From a checkpoint of a small mixture-of-experts model trained on Wikipedia.
Size: width 320, vocabulary 28605.
Experts: 32 experts in each of 16 layers, 64 tanh GELU neurons an expert, 4 picks a token, a softmax router.
Below are experts of layer 3 (counted from 0) of a mixture-of-experts language model. Rows are named router (the router's row for the expert), up (a neuron's input weights, with its number) and show model dimensions 128-191. Each number is 128 + 24 x the weight over its row's rms, rounded and kept within 0 to 255. Numbers have three digits each.
After each expert's rows: "gets" lists some tokens that make up at least twice as much of what it gets as of all text. This comes from a sample of Wikipedia text that the model never trained on. Tokens count by the router's weight.

# expert 16
router:096036100115138148090150091125119135120146115122086121125160137097108160119140153118108112153164087152131132105108129133133130141163157166106107101137122139117130101147159141136117147128130118
up0:096104106124106146070154129148129138129138090091168110103124103130152141133167108105115141117116152128110178094172102158134122113130145143136120097121124084123107145096113119139128100100142151
up1:119116089136159136151133157137125180151132163129079110141136072096101165172106110139142149010156104159125082100116102138136129128143132148126117109128154106139090143117138141122113155096132148
up2:120111107116116110095140155115113112111087116134137122071127153173136124125125126101090120091146191109131127079125090084124157131087163116120173129146185158117154104125141104123156122118163117
up3:140111140170139117109098141118110127141109133117072153109143097142132114078167135128155139135085126125159168142113110104102116123165127134195136163071113108121167127112131166132083111092126132
up4:113129115153129166144167128154144141135109082134159135121109139112129153108117131166112156108131151145163105092123137159145075141134138115131108143143129131174131095104120104138126169132124085
up5:184157126162116138110152101121147137152126134099117101185161143117114111145137139150105121119164119134143118136122134154102173133144131121117119102125150147182124137109131133133138171112144105
up6:146124107118149122101102169112134075126157144123091120149057169149129147140126125080108141145113124153119110126154144133133101133138135117186125136153155137088175137157137129117156123136160135
up7:117097161087119091119123123089138089115171110124109114113132134143090123183098136127122132118122090130124135135110128102109113116129135106129065139074137159100096087117190086154124165099138083
up8:116112125118123117123135103102098123066096129160098124155103147133128111144165125113138119114158105124140159099137159137121125145135141156146088142158160147136153115134120105154138098157125101
up9:138066122093108126087071124111112092151141094110140108089128144096134153142115121104136133109145105155190143145103109139149125152148131126166076122090117131157144116094153181123173098134131125
up10:129146135133098128141148124126119104124103100137145099125051120086118118136116155131140137133135079113126121152099108121140123078144102108150096150097144058132174157120133088149152140135156130
up11:071231147108153127142095135115112172171099128106104148162128090121138108110099109132099105105098116122121155121114092154137129121130138148106144134102162136131129069133120136117157163160116123
gets: ".", "–", "-", ":", " (", " —"

# expert 24
router:143157121133134162184143121144128134101096130132097143142086158144163141169123136077098113139112116163137138151125118146115154116121137131136096118152175127129174186135132104127150111141147131
up0:127122089144134131123112116158135139125126134113147150159161103131105089099129135128143098110125083124142127149139151111124147086124130154139116085148128111116097131136111126102126124132127116
up1:139143141128114160133159158107095108104133110145152187142130124134159130163085137100118111143135139146131115171152082132124092130131149089124138130130164116185170146123129136098104098123148140
up2:129125083136091143134133109125112124140132147122127146134116110119089153187124118118156071099138122094123121162150125138168093127127144112106154155112145120109161105178103120130138096111139132
up3:110113149091141170125112135073075146170107119132138092199160114081119072127093108118143125130137108175135139111140103140112104108122102142126092141139155128138100150148166129126124108115127099
up4:146118121132089140131126175147063122182129137141129164124132106156142109136115098095113125113167146116111102113129103120117070109154126110108177119109145134142138135156130126096135136042144175
up5:126143107120154110102100111159126206136174128111146128141162113135123134115148117126164136127154163097164105108114126125128093078117133128125107065155112132085125098128082116096143130113119120
up6:139075102116132140138135122093127147142119129110125110104117148113143115125165112126166130075135112119135092103132155144130135097117153139162126119105093157099075145114086134115062084100119111
up7:128111078129114083179122148120105182127154159151117111144126127148089169131115152118128104114130060118139145133134140103164133127118105099106160149119113116082111126170103151116130107126112137
up8:132142177099153098132141117166089116145153127106149131156165149102105130124127125136133102103082112120127087093087088180121128161137115073082145117148121128124135072138170113096139152104073101
up9:117118112105143156169174110138149127111150133146183113133103122103135095138107142126097156089135122130134127139162126097130122133145108140100104173139104108141144167152117088095114095111088138
up10:151118110103141127143151111142102149158085103133126130100158139119115139098183116135134079116080126151140119080131100188135157087106130122105120136174098170130140101122133111133134164096130168
up11:148164123139116091178144152115119138142114094149135188129149145126144111153123162147170128095141137137102144173138101089122107116126136093128146136127135147107102119108101133168147109100134146
gets: ",", ".", "),", ")", ").", ";"

# expert 27
router:074108159130145181106163151150099146192152113137118039144172148142126134116129142135138134142114132150138139125152167156161091137153131074102120127115133126119154174173159162122136160128119119
up0:142078141136095080062156202148091138114117134133148122130115115080131144152140098161148106149132160102176143109118092120128124124102138121134150131163160102150121129108141152133112139160142154
up1:138134112095108122135116121158126168117162129130147141157171171109153106165083135129149082095127117106099137155104136136091118133126134178126098096121148147121149091104079111150143124130149123
up2:175122124132114112138120146105130135172114093118121123134122146092106175151121145159135113151125122137143119168124123114135125079137131161141113152122166136093158136130099141139166126125122165
up3:102107160162141124107132056172091158113149115135134132110111141102124166138099115138073136145098139106091132112106139164120113148101114134167073162124158129140154127134137121116177126173171119
up4:165137126167090102152125106132117128123083136087141119147070140159107162136125143157110115097108117111133154126096148129144167160123092085106121115121129146131193145143136076149131115149130129
up5:150110078135127112092142113085140096150138098109110159125098151135119121104128088126119137107122117124100139074133097137113114136085073110103125208119150118128120116196078143120136103113140134
up6:138102106143094107094127119115115147111172158157139139099106138116129116174139175135127112139143156098107152171122099123137126118149109134159174116153139116132154117138150138117165119157178125
up7:135132104129125107161150161125157111093153161134100142123092110146145119125146129180113136133130139148110069104089146124133168110139128161077094145193125108109132090110102102093136091124112107
up8:103079122122127131108126152107120168171130112117137142124102121100118118132155164125121095144157102116142121108135136153127149114124120121123134165149120130171075119120129152140105107150111136
up9:114120104119138149138144121110134158125114138166108080110120137125105112133126186151108136138124132144140143054098106159162147150140076158168100151120073128155131127132119127167108132120137114
up10:141104112159146118102118172129149092122113133138179168140098112137107159125124129146102080191139139132160123103105111107113143116152160133101128156094115109141115130098117114130115158097150091
up11:130152089103148107135147112091128115098135088105137101133092138122123096137153143133119111120185097148114139163124122104115154089120117085111184136143154124153170145122115127112168163112158075
gets: " (", " ", " |", " \"", "–", " the"

# expert 26
router:083092152121163139096173108143133141124107122124122066092193143150118127126122103116157127150117121152124104133162168152161111165092149104115153114121108160133150149138177148129123141122129115
up0:109084091158102172130135139129135155142146149146128067150105119127099131082128108166082161120104113111119118116118141122106095146127127142154150119134147112127125109142140210092134125110141136
up1:119113119138141159126139131099129144145131132111139162110067124089147152111104106112149126112134141127141120147121156093148109138160131154144138146159109119124113112140135135102118123123136112
up2:115094081146100096116126071160123151104142150094124182128138122162087134131134153140178125126059132128126142113088138140129165109086131120087142109113102137097104127109121087138161075117100150
up3:120135091138125156104120123146135145181143101156126149153117163164154106151155153120113108114118161100142078158117155096111124105121149157110087121139141147141165139113129172147109099166128118
up4:134130091130142078110147147107125125117151134100150130114087132101151150123161114147126109133109097117132125089141141128139123114108153101128151154150134167116086138120132162097125123142148148
up5:090139130162141117148101126150124124160088113132167113122095145109114115148106145126105123075118134083119121131119082142131117137143140135186135094134136090105167130145123101142176148088124102
up6:142100102121165141090111082083138109133154128124114158129083118153118094166138124123142145113102073116128089137137150121121139130139126072146130124130124150147153167114085109136121147105109128
up7:127078113108071115147129125113137130101148144086150101134095106110109138134123145109113130111112107100146119108105118114120130145158139155112088105104118153144142140096099114138084117142165154
up8:083097113108114129101109124084145120126133162135115118111136135111142105119136102147071181086149112116121109124170128116136111126157138114109068129130163159067168089119119120132087137163173120
up9:111074111134104141116086125123133134146123132144157109142076095125113159123141144118142117116139095136149129088095119141115104140149159155148164125161110108129083109115140186153109167116119134
up10:127124107137096092109141057113143142147176114096121136144129145074116139121116142120148107116102148143138124149145107136113128140130115128187142108130136064117146137138109107111156106128129115
up11:101133154162136118135132145120122111097087142140149101103082121185114143142165135152115157170081103175114105096114112136081120116108183105105108127128133124146105116142128090135157135095136152
gets: " (", "–", " ", " \"", "/", "."

# expert 13
router:153152162166125101097138113154133139115071146134136135121100135151164123115160118141105129140151082122123096143145125139116069105107132099153110125087110101200145154121125095143136135124125123
up0:123095173146144125110127142138127114128107113187131119134113095132099161129151139111107132070145104153101158130108123129138093123103139141099069098087151135126094133123121169083163134126140118
up1:066134135154109139113108102099111150138134131141144126134104121129126177157156112105148114116125099127108130116126126161141159128148107162163132105113090165128157107178087146150125069135157137
up2:120124092117119179145116136077125144091122109112143123128133135175138125104110180156128118133103139123139148117120147116103155152120143113137097132107141089189149148137110119104172084088148128
up3:131086098120117154134138111141098129131132136130046107160124156088127173129125116102114139146195098202142121105160123131158140138170126152146181099172120144092121121148129162120132117119153116
up4:111151156110198100113132097096117106138148121141162105102139161121117124154132134138110117099167099136131113075109142133158130099130103129112170108107129135099088161118128136131155115117162131
up5:076089134183137112141107123141142106179121126142148115107142110126116153123161143140099136114085145089164113105114080151155167122147107116122138142098108127140157112108148114151106151097128117
up6:109145088169112140156159136115105172133137139104169135136151125165143112184128150094114138119127156132094122119122116160113129118103135105116107115129132140170140126149186101104124139131143133
up7:101119129119123142110119118151091129111139090137096097113117118159073148112139136036115149150137081160158127033109170135095101145152120157107152106130111107132115111163188112120121153111143124
up8:116123116125142174112075090162111130172151148111123179136151121118112103174119112133113152112145132085175157113140134152156124137151135078091164085146117113142121159119106118146114094128152140
up9:108124102139132121163155097107138129119161119148151129084138123074112105147144192143133138107090151148155135126134148117100125138105149156115138137149135133135158139129119087138103133137124141
up10:153144164063133130109154161123149107115092134125130102090138100107155149130124134142110136092168142145099093135114118097147162124108145174105135111111133138170100106106171129099093113125122127
up11:129058146155119109101132131166138117157090099128085157073128159133133129085131159107169138162115140134149098138117120148101106127166118105141144128095119125117139109141131108114107122117139107
gets: "\n", "|", "\n ", "\n\n", "\n   ", "See"

# expert 6
router:116044138140112138139159181136139152104150144126126139114150145132117125149143111093123106152171114175080096116129111128125174181136173166127172097155128139111129154127148130115112132124137161
up0:146104128136111119137147159119145152139103060101131204104179137124130111129196163140091128114121140128116117144119143144128134126085165100107123109117130115124117121148155148144126109086139137
up1:081110128165153109126117145162105168093108129163137084162137125126146132150127144142111122125099159109131108144133112137099181145131115118123122141132132110154180130139155144087128130158134099
up2:118159156109115129107100134109129140120116143097089152127138120154112144077107164154152124127123136094114140067148123158142147133154141161114123100124127182122084139116153119127145080104110118
up3:148155155139135092086129072120081154158088137130106111122103152137114153097101110095108134104148158115139119135103093116094085124187151124111145135158156121148140129145130129099080151123086121
up4:147098085131102129118126133150157150168107084097137180110121122130104162107135103108128129127109134105143106141163105168116158118165145120121180161159158154145141084119136116095165147141182159
up5:176023091159157153114123144154166139136139114142145093135081117111115097103137144109116120065101118112134124123105148094084101103123161129149107133183128111128152141119123153106089118109129091
up6:146078114136127128138107144125135125124118121119157156141120132110121077138099107124132155098075096128122092138108110099112123127115113123127115141147139078136145101122119105113112171106123154
up7:111130094121150133133156161086118141114177143136138133143132130115132128116148155128108126116104144109131150075141134119132101127118151170126123148146084146122089154121148159169115119138154119
up8:170076111139114134128141139056152119087153141134158134125122139126121166153123123123152126093129168117144142108148119149138122139152157163136106125101128128131069124138146118152121131118124074
up9:114115104149176100100105073116118157125133140103149127135086150097145148120186116124147145099138140104125121147110118122103122142149106142117160134125108122075127122141119126142116134106102138
up10:128107149123148120119144166082137114095147105124127140113125119126136059094131165122163109143106128162104119109141177147118148128107136137156154154116124107149146149117117161151134113169176083
up11:124125154122131151086122138105092152135128131130165148154124174164184144114138175126123109154141124143125143117119134148097174098137119136151137122101107063130149141138134116120125134133159069
gets: ".", ")", " ", "%", "\"", " —"

# expert 7
router:060114182116138155105160113133136147166140131117119109124217162109161116158127151149125124153136136103139109102134153111163095128118120088116131111133103150123166139142144122106129106158109128
up0:143118099135099132147090179114113141059127100108117132115074134121088185102115145126098108096130125124142124119128161147113138117164122159120128107134165114128133141132107100108108147160178112
up1:127080128140116077147121122129172114065127098096159152118146140151120101154128102115132119119115163136133120121115125137122126162112163165113136133136146097173100134111154110104092147150131139
up2:112116086151126160120108134143103145113125090118136129166076152132106129134137104126096098122134122113072133137162074136084094138119115155126172137101120090129171110140107142125098122096112126
up3:132052114139095088094113128132140140135116102134147102174160164169099127130165130109089129142162163107146125156103118124099100167138121180141132108125105131169109110145111144144113130106168148
up4:174078095120115125112169127118104135129129115110181098133099108134150125169131117115073134108113114141118161112108137132124125128101118129144126157097129145125122125107106131113120091119117147
up5:159077105108115122143110139088134117103111117147115138096120093122125173106158130143148094138127095126111157099140124164036134138163148178109137123157131117114120098140110100085108117120107114
up6:165117107139154131134086174144097097102122103106103136136101136131113138132171136132081142137112106115115134150097119138122130149149147144145115121155134085141159120122069108152131168147094146
up7:101068105151112173092113125147120122103137129164090115107104141101125128164158125112147115158111129117118162116123142157104110093157158083140159130116123110108114099130172111107150178165133138
up8:067121151130143140129210133094120124107152133167141157112090142146114114124145131162107151122124121098122142107141144148114123119124167075144149148160117129147158141095133147148145142112114107
up9:122072102143106147138104169134108100089116099117148099140117132146143113108147150110135138113143110120123140092172110148075104170130118124138095147120135129168118158109125086113106132201163158
up10:136093125109107159136133151140154108149151148135139133107110117107095133125193162163116118179122113131159102113120146172087173108135119098135091081117120099138171131129112102129147128152118068
up11:149073105131113121106114166129103147109145121147137080125090118132140107154125154109120142114127078119143146090111133169101126108144136156126124145129140110149138115162137135126108138133165165
gets: " (", " ", "-", " \"", "–", "/"

# expert 12
router:099157182147103164126076076165143121158141132142140118123101120112155149128114118063148100155129114139094093118102133162079087101107097164150100094154108154133136122165107134103134108120135126
up0:073134156100111136146107139126132178107110152128136091130090125117131176115153109128067093139138106150111121096121127155108101099084159131133134097161136116105133142112121133111169098119145106
up1:122143142119152126124115110111100154058113130175127120122142147124132103147127110121099119107188153141138133125144098147132101141104097159136095133125163121137108139135162105120114123114128135
up2:123173175147147152119159101116116143131157147131174089108084116105073099083126132106126135100139094052109161124135143144113150088136121141153120122136159122148122128158134111122133081149148119
up3:084136134108119142159125124106095152102157126170138101147123140122131142113157136137124072163146117129115129151116106154080111123140118111132118133150126095164119122162089092149162066139170113
up4:177143116124175132119165123109099107155107149138154118183105142166129148126145104138123130150110116106106122142143110134133119154114105163117142127132132121163120157143110098140137120123087104
up5:123151098138128160153143133142080128110114139145190088100106141121111135122130140129117123123128058158128105142163130108166142094121129129137127153108147135173125142118123109167126106133138101
up6:109135114081151080104115167127165142087161097098134156152110132105140145121130117120151134117130159105158159106090181125156166110125186126149164114123125153128134127106142142110113055139149134
up7:137096134112070113143123151151143109138132161134111125096103155118142134103177158124158123150122107128131115155179141125139130153107176106144125136145146157102129123115133114119122141128129140
up8:120121123110107067104095156138132140136126076094093176149114151140144167122181140123158147133120128141138103111120137115142137149157114121139164095131115111160104125107146114136101118165136130
up9:114171117156171110145160093153124153082114130129158082124094128130083113170128121130110098163132130083122125113111119122118144131124133083132127103153147128114160151106133120138149102146139158
up10:121092124129123127107088150124151150153144117123124083150103111118144153084154088087116137093161147137144139119120128120159145101114145160123149156141152147142086142120115134127119110137128144
up11:135096112100151136134162146097106130150134153165115165134096146121085109143127112118128104101121142115130135131118108130170094113132151145145088110123140105111133143126106184130142090121121148
gets: " was", " is", " to", " were", " are", " be"

# expert 3
router:129150157121127150161120149116139125106137148101117162095151089109140142178114130128156151136158142117137121158119128126159140123112124125135154111165063137091116097133112126127130144127140123
up0:113077162155125167129119176134101136098109131099185089143146176080119126146154151164146124145116162134129081108146111153133157108166114123132073116150121106169118090116125097143075119143103117
up1:083090146130131151131124121149130134116103132102098150121172136113159166131123120135115143108100116147173109100094111139086128116115169158178137117117121108144143136099146102130107159134123159
up2:106108131140151131112104156105135116140166126158126119141128112121104134170146127146118164153147121189156136120155135160146127098098126144139111128162110140164121112146164079170152147097132168
up3:146093113133088139141135163152171113166106150115142086172162149125127112141129139191135155136134094155101082120135147120156089130112104142128091111162122121141109150064110119152135153117123142
up4:125085102121120084117112134118147150104133115187134136150147137113159097117101089089124123095115116145111086143120144123148150136147141150136069103125153150142164167093137132136088117085147144
up5:114066085126122197142131131147121116097135109120120166165092123164123154137139119156115134156140086148143149129146151154138173119123149115134141108084084127133177118166119135122136109098145151
up6:105092120114191189120118108111118102094132145148140117120110117104092087123153147140144130083118112154147084160145110171105118141088116120123155120184090129140140094104144074064131129122145145
up7:179118110135149095085137127143092138133153127124193147108178148127143096143194152103127114135094092129110127058120125104077114166112110129107127144118119163149139124078121179145125120102105121
up8:169079126112138141084185124101143123137106178127073146145092110133082134139153149141129099091138111137126117109172119096156125091105109156124107139125104106164142110110102181141159153134122141
up9:127135102130141146114136138135132126093129156135154105123138120158163087096131067129101046138134144119125184120139162144090121150126126143083125149121156142116167143105109075137119125100127140
up10:113116138132152056119114109153082162138147157131098166136060064095148123125145157106108118154130095111088150124099115138146131120104111130143129123146125150167146132130153135137148143171123134
up11:104096130106120094109107128138123094106176087124113129136136082108126136099150094143113109117125121100078114122148097159099123101161114166139162150144124144144128124116093139136109142143101175
gets: " a", " the", "'s", " an", " 1", " first"

# expert 2
router:101131158112088132083126106145122109124133155123094108091091138129149135187171097161145125055134115137114116140123105164103128126147126138143097127103091152116115099141129168136111089101097118
up0:131079051116109141118142129160122100133114137097150138121122155127104119143091156124149142102160150119134121111119111072141104121169136108110125096161098144125148137119164083131080125150087112
up1:122114088082138115098104126144106122125131147133124073125076123138118174151109094133143121110126141104149132119136170134107067072089129155095120149145118109126102169087109105099157160122067163
up2:135123175107127126148133143096130113107144094091123132152109147169144179119093141128123129084083102136153131109105084150144061107148164135163137139150154096114128126079130117156136124144137171
up3:146136125162152080125170142085091136114118136167114118128116149170126140110134157124156140138131118135144104121112116105104147134127106148136089154117155150106126124148132120142112174076134158
up4:134084141136157122147115119115145127102166137135150114148110150122104141153153113159110115142102156158166134125144125118153154109063081171138121126107144135147134114118123166131180130119135084
up5:108134133116148148162167183163136121142163168115155151132088131116149109052087170179089127105089088130139135110115137148138189099140124103087115111119113143143128142147128130093113166113114091
up6:134103098139149103075161097111125138107126145159131134118128103146115128136121107118147145078174140125145142156125107112089090144159166152140141099115101190156138108120116130115099090088089129
up7:150112103139130111131115127168134121135137076094122127122126111134146119151117176176136109123135134095161126156130146114135141134132097176113178130093117149150130124080185140119114116114155151
up8:152135155117124131081149108110109082146167132069113152138127102138130109170147132123135135123158159115082117139145127151092135103135145147134167156128171191134133111090138120145132120155143155
up9:135124161129089117093105119105109138114144165160111106054149132125128099091119144119125128067106147125133077143121117109117115119146175123158113132079152132130142113136109094146058114094158165
up10:126154163149111144128154134135076101115142139134100157133083169110120165121125147132132091131148108134158134171115109158082117169133140129146127105137118124105145103127112128129088099143099153
up11:127157112196128080123101107105136113156072167128153100136172105089137117153119074127145116120148150124112117148135128093132084154097116093110156141118172133141122122152126148159074028130094126
gets: " and", " with", " to", " that", " as", " he"

# expert 18
router:125192147128101134128139149117125176135141129094126099162163098126110147152105097119126169116171133131180172108103124137116124132085105098124195143130142079116117131091120144135133142121151116
up0:192089109147117219147131168100138129121135126133138125149136120115114139102118106172095142121179087140139148067113123148120102104142132146124123111129134141177120123106123105147162106114132107
up1:131128156163125086177194082133167130134109108074140119164120095107130118155135123139151104130148137128095123102125134139093153091087136148133116098131181137103154141186137101110135179112116125
up2:089103133130141090135105131116158119084194115093156110117102132165070117128137093127136124161150150133158147125142120150113076090101134095091189140077097050085116063139094113110131117135185108
up3:140124106168118144115123116112123157154163071116129141115151123150137115138145090109123149110180132150178145104122133128071118135087135105142152144135183152139119113107123146151114163114144162
up4:141149156143183084182122105138130129117072154093153166081117120100126136122140118146139131133099073118147128101152117092170141159087095074079097126127149112116112149136124095097148145142169123
up5:162095118143126135125130117137177135108103127124135173111109113144156179118108103086143120088136081137138142119128175144107143151172156120142091135145126158137171163162132143113140109073145137
up6:113106159104110118124087107164163150088092121069152122130092157117126147059130146120116156148114090122171147147134128098162113139143162172134121140177114101134183103124125108149135149110149130
up7:111105120154116176142111118114095119111125135124153128161110117101141134121135152145124128090099122105155149134143110143158138081126120144090149100116172133083131160136104199123109101135121155
up8:124119091120125148129083099140110141140105105140112119132119164154163099127108166108103132123163145144176151117114144155103127102150168155140136146148134144140155051134095119159106164099113068
up9:144121129115171105162105119142093173159113118147136127119138105141104092165117125064142107108129124116157142145123104138063095155145124156168137139141146142111157163092145112167168114143140188
up10:102159135098122097144158120086096166135114128105141148060087094112156141130125190114129121152119100118130171128168129118099118121136134132106117174128159118093116111116125107075152096136131138
up11:117121180091129105149152107124128138128172121106128149121125104125108111123133110137121128094104115111144104104115118131110109140121089119107102135140081130098131106150147093113167146138144128
gets: " the", "'s", " his", " its", " their", " The"

# expert 9
router:175093175121094142142071104130121137102081140139126099108163065157140160148129142114109152144115165143112130123115101124135122114118084134134112132119163128117065125102131150122103095120112137
up0:137129173139120123155176131132129147160084141110076132114139153156146104123113148164101125088120134119141150113133131097140152127143107114106080149128163109083177173134117079088117113152205103
up1:107137128105142112143135146096123163142126097147111129135114092124140179111113160122093096110121142146189169099082131116118188100103126141146133136136144104127106133117150099123133142140187156
up2:085138163151135093100125120179096118131124142103106120143097108136131109113142090127113081138110126093110101085149108159136109146110129131126101137144103132096185113169148119148138180119125127
up3:131094145107048127137101196109101139122102127111165160134093120142179098182151113138120129086084127129116091147128150115093128114100100092156101150142126131137104147114181078102123140124143121
up4:107155155105137120160135136110135094151119145103105115132122155160133123088190122122105100097096142173160134113116141164100179163135152109125091081140132100109128128120171110110105133122158143
up5:156182129101164117093149112119144133102100084133107103118123136125113087115111120117137078096169133149139121087124136134146128121090130145140135122114110111121120111126133077138148162146134112
up6:113104144118074092127094146148162092123149152094132105131133132116130109093093147102164116089146133130147123151138122095136179133143121168120135130111130151147096092137138140150113115159117135
up7:117137139117126101123102137115148122183130133130099118096119136124142113143100105096180112116120106110078133157090141154165166126122125134168135110110194134149139123129140109122097112113159132
up8:167075085131151145132109136154114146146118160143148144107141142102134142175119126145139109110131146140102093149146119163141092087145087105113112150120169141122142138164120162115098105094151134
up9:056132204135133099098137109112124109115128129102133133097146119151103100105121096156101144100119097130120113087122106131111110114117108142119134141109148113111145158134130065143138167113191123
up10:137147130120133124121136084143106138172117107165094141081112159137127081128113108142135097112110133092124145121140085107108119153106152094168118144118166108125137144136117094149108123131178113
up11:091171139155107132107130132126139154140107117094138126132126137128131102126192157197129131109128144112126096102128144154155123115144116141154098092098091142128112151154126090150120127122112102
gets: " |", "-", "|", ":", ";", " –"

# expert 11
router:151083104135161125149162102158129138174139126117084072114120110121166136105132124102150114174153157137095092145122127133166091148131129168101169112143170156120142193106121144132113129146117122
up0:095187161107121140123112130102153141099129090114150105112118089132103172132120145085126113110172154155110133145128124100153124127131162158141131155110159101199114158106142087113128088129125145
up1:129071129165093170148110128174105141142061167130109082121119131131103116173195150126145111088151124136119167102147113146113152110106115116130131174168109121143144132094136163161099111140151129
up2:111111114118100124104135157122087150120100133131172108130089083093051134117133074119178089121065103114119144107121142136118106110133147132139151146108117078133090127128114159177140150102116128
up3:144089123171102147100119139084148122101150125133157118139084126090140155165111157154075108119106160110114124124125144140112068146161153186164094119141136115164130108142175160158135115149120134
up4:101140134142130130152118158153129142128153164118131128106087120130080141131123169144123149114138139084133131126130118092196140144099118094116159188123120149132164118120113156107141123144158088
up5:129100116144122113091097146124094135108102093155119160103172140109120143114118136108146134097120144102151095076158115078123074120148135158115142130159165152146076117096174151158112103145121078
up6:124148168156148083125160110130135133126115122139140125129112123122112127098132132123145122131129112124151132136137137129152164135115091121131137109128113121099156118129110186107111179172096160
up7:149127130117130194123128128112108136164147146126155142179132124136139150138141123141171172139089115113127166132132121111137134082120109143124112134104121133093110110115140129079126113122155096
up8:132104148130145118140153171142145137159112155095107179096094113123098134139130121125132141155091100062133144142089102132127138138121104168150146120059122102095153151138109134128148156079127125
up9:151140131147173141151169134136088135115140123121126123116120149116139143113138170106095102091114103141098142097108134107118080138159124106097146104142106163108088146105118158078117147165125102
up10:116146155112102128131135125146137137143090127121117123125106069128134118156127128042133140088118131065138086099115113126123097119146107149155143170111193138146122151113132141100146110111122131
up11:136093161162100088071088139095148150107148146107140108130115095149149136148124140100157099134091114083133080139122150145145140092111104135138146145146130160141091115093141096095128115110135160
gets: ")", "\"", " |", "}", ".", ","

# expert 0
router:124125156151088120052143116114133141080145158077133119160140137101111146113094120124130125107114140108100165141109132181143160121126157086164074127152146088151103129104156157097112138120151139
up0:091133134149124169132142104131087121059143116140109104120125140118141127102139140134101139139131154131133124127155128141116137124152139130112132149141134138143130118156138084136188133150171157
up1:125151103109142150121132127111096138103125140109112157094120096156149076122095159154146089131112136093150116133109120114162134125121152101105110129137161156133137154126183139118174114117150138
up2:154140082100155112163177107109096146151131134134157098125150107104157115135144093113116115155132128143157145140103134146125079137085125149118157120118133130140103134130096169117136127142117136
up3:103120084134120111123118139157116105161143171119144075122151126152146123101171147131090088195131129138151138150154124147115082116095108124092127137121131168114122110130130096128137159116130148
up4:102130132096144165129127116097116120114115135094116141147100190143134166102148134129097080108100101117123131137114098157135126110150149114136127146129121139166126109090158140091131104186176160
up5:099093085155108119091118122097149098136127135131110097136135087120124139113181118145130140078112143166141119116162128125179125103135128139103166143122105146159074151133117142138111113101135108
up6:093121086124122098151087142092113150129142145107139149178114126138096134125120138144131113079099084139135114128141135163169141095141139131117145181146113148134112141158106146098121103099134162
up7:113126157128149133065121120128119145162174128151109137050165140119126132092136143134124131082172097115160123114121114158113133184174129139132151193061163133122107099141144165119158125130155113
up8:101124114136114154104113150116133147084127111120129071142121103121138106127116123119105160106107143120143149117162122117145124092104117127132121124137147117167119123147082148118156134116130091
up9:132049129111163141092124134141142139122148102133102110127112134105176129115135119168122153134092118107147112123142148109113116131130122121125108090131053110122119124094102131147117134147133140
up10:114102087132163087125115091152085170112126142133106135091128141109144167135114097111142096109150095103134131094087123083137107165150131133125164149137156150151137126146102089100108120149095143
up11:065097113118127156146101075064174138139127134133129115152135105110093106086125125132151143112113109207107119124105124137138131107128144138142090142093098110150131108124142107141123113128137120
gets: " the", " of", " in", " to", " for", " by"

# expert 8
router:130114101105164157138130124094134145157141129139098131111085105120087170125159136126077118134130130124144146111117118108118138115142106150152136127121146105121104114128140137093158150140139124
up0:138075114108121156132123120151112162111082128138090125153103129119167100115137098105130156034142114119126112118149125110155127136168121168151125122176168109136162128105133130100092130136119088
up1:109112137117178143133157131077117122127126127131151132126124134138130112069152160123155120118110089108115152095164121059078096109114134111081144138093133120123129126093111159114136138166126111
up2:151095176161138132085119140127117138145169140160131120136157132121098116122149129165137086103155118140161139124144170082082112127092104142122118075092196114155100129136144094089086146093114151
up3:150118110126185119173126113163110133118110173130121069139136150095157150120094132172168146131150089125140143136132129136174137131103059116132122139130129058103145120122106138156095115171126114
up4:141140160129133130146130136133110082115130124130094134116104152138134094194131090099094141124151123177161116125117134158137101137118105120172082134114120087114144153101158137131133157123124106
up5:100044100138150121089094123128128130126109142123128121095115083129161134169121136143145089035135075111121111134154134112150131106146155163152088155132138174168121125141107136082102094153143153
up6:130142116120144124160082135147118151130134111091151113154133132133121099119156123126166100130130122091128091117100119121123089088115111123134128151126146107108118112085110110123148160129127116
up7:053058108073051129099094123161139168134113140106129152120127128136139154150092132131161117150142141120130117137118121117119124124160161120148128100155137109144131092106137093127185118128198124
up8:155124104150106076141075140121127142159113131155138071131144119122148116134116144155102096161151095125126105109121140084091114109140081117139076141157126140127109111176138147152127144167105149
up9:125079192108169116120103106130134111140094183101112180085120143143104143140129088089126121131142154122118166093136117136099117122104148114087140159129094113094128115150130107139094130141134129
up10:116171109145092138137137103143070126171083115151146139145132145128144096153114145123192138127131108085152160159111140153117131119161097149167119145133127093142153111126151076121124140163157113
up11:153116100146126127148132121101083140140163149128115126087123136116117121175105139094147139108140138150140182134129119127141123124150154134095113129102117151107137143161119200142134110127146106
gets: "==", "===", " ==", " =", " ===", "===="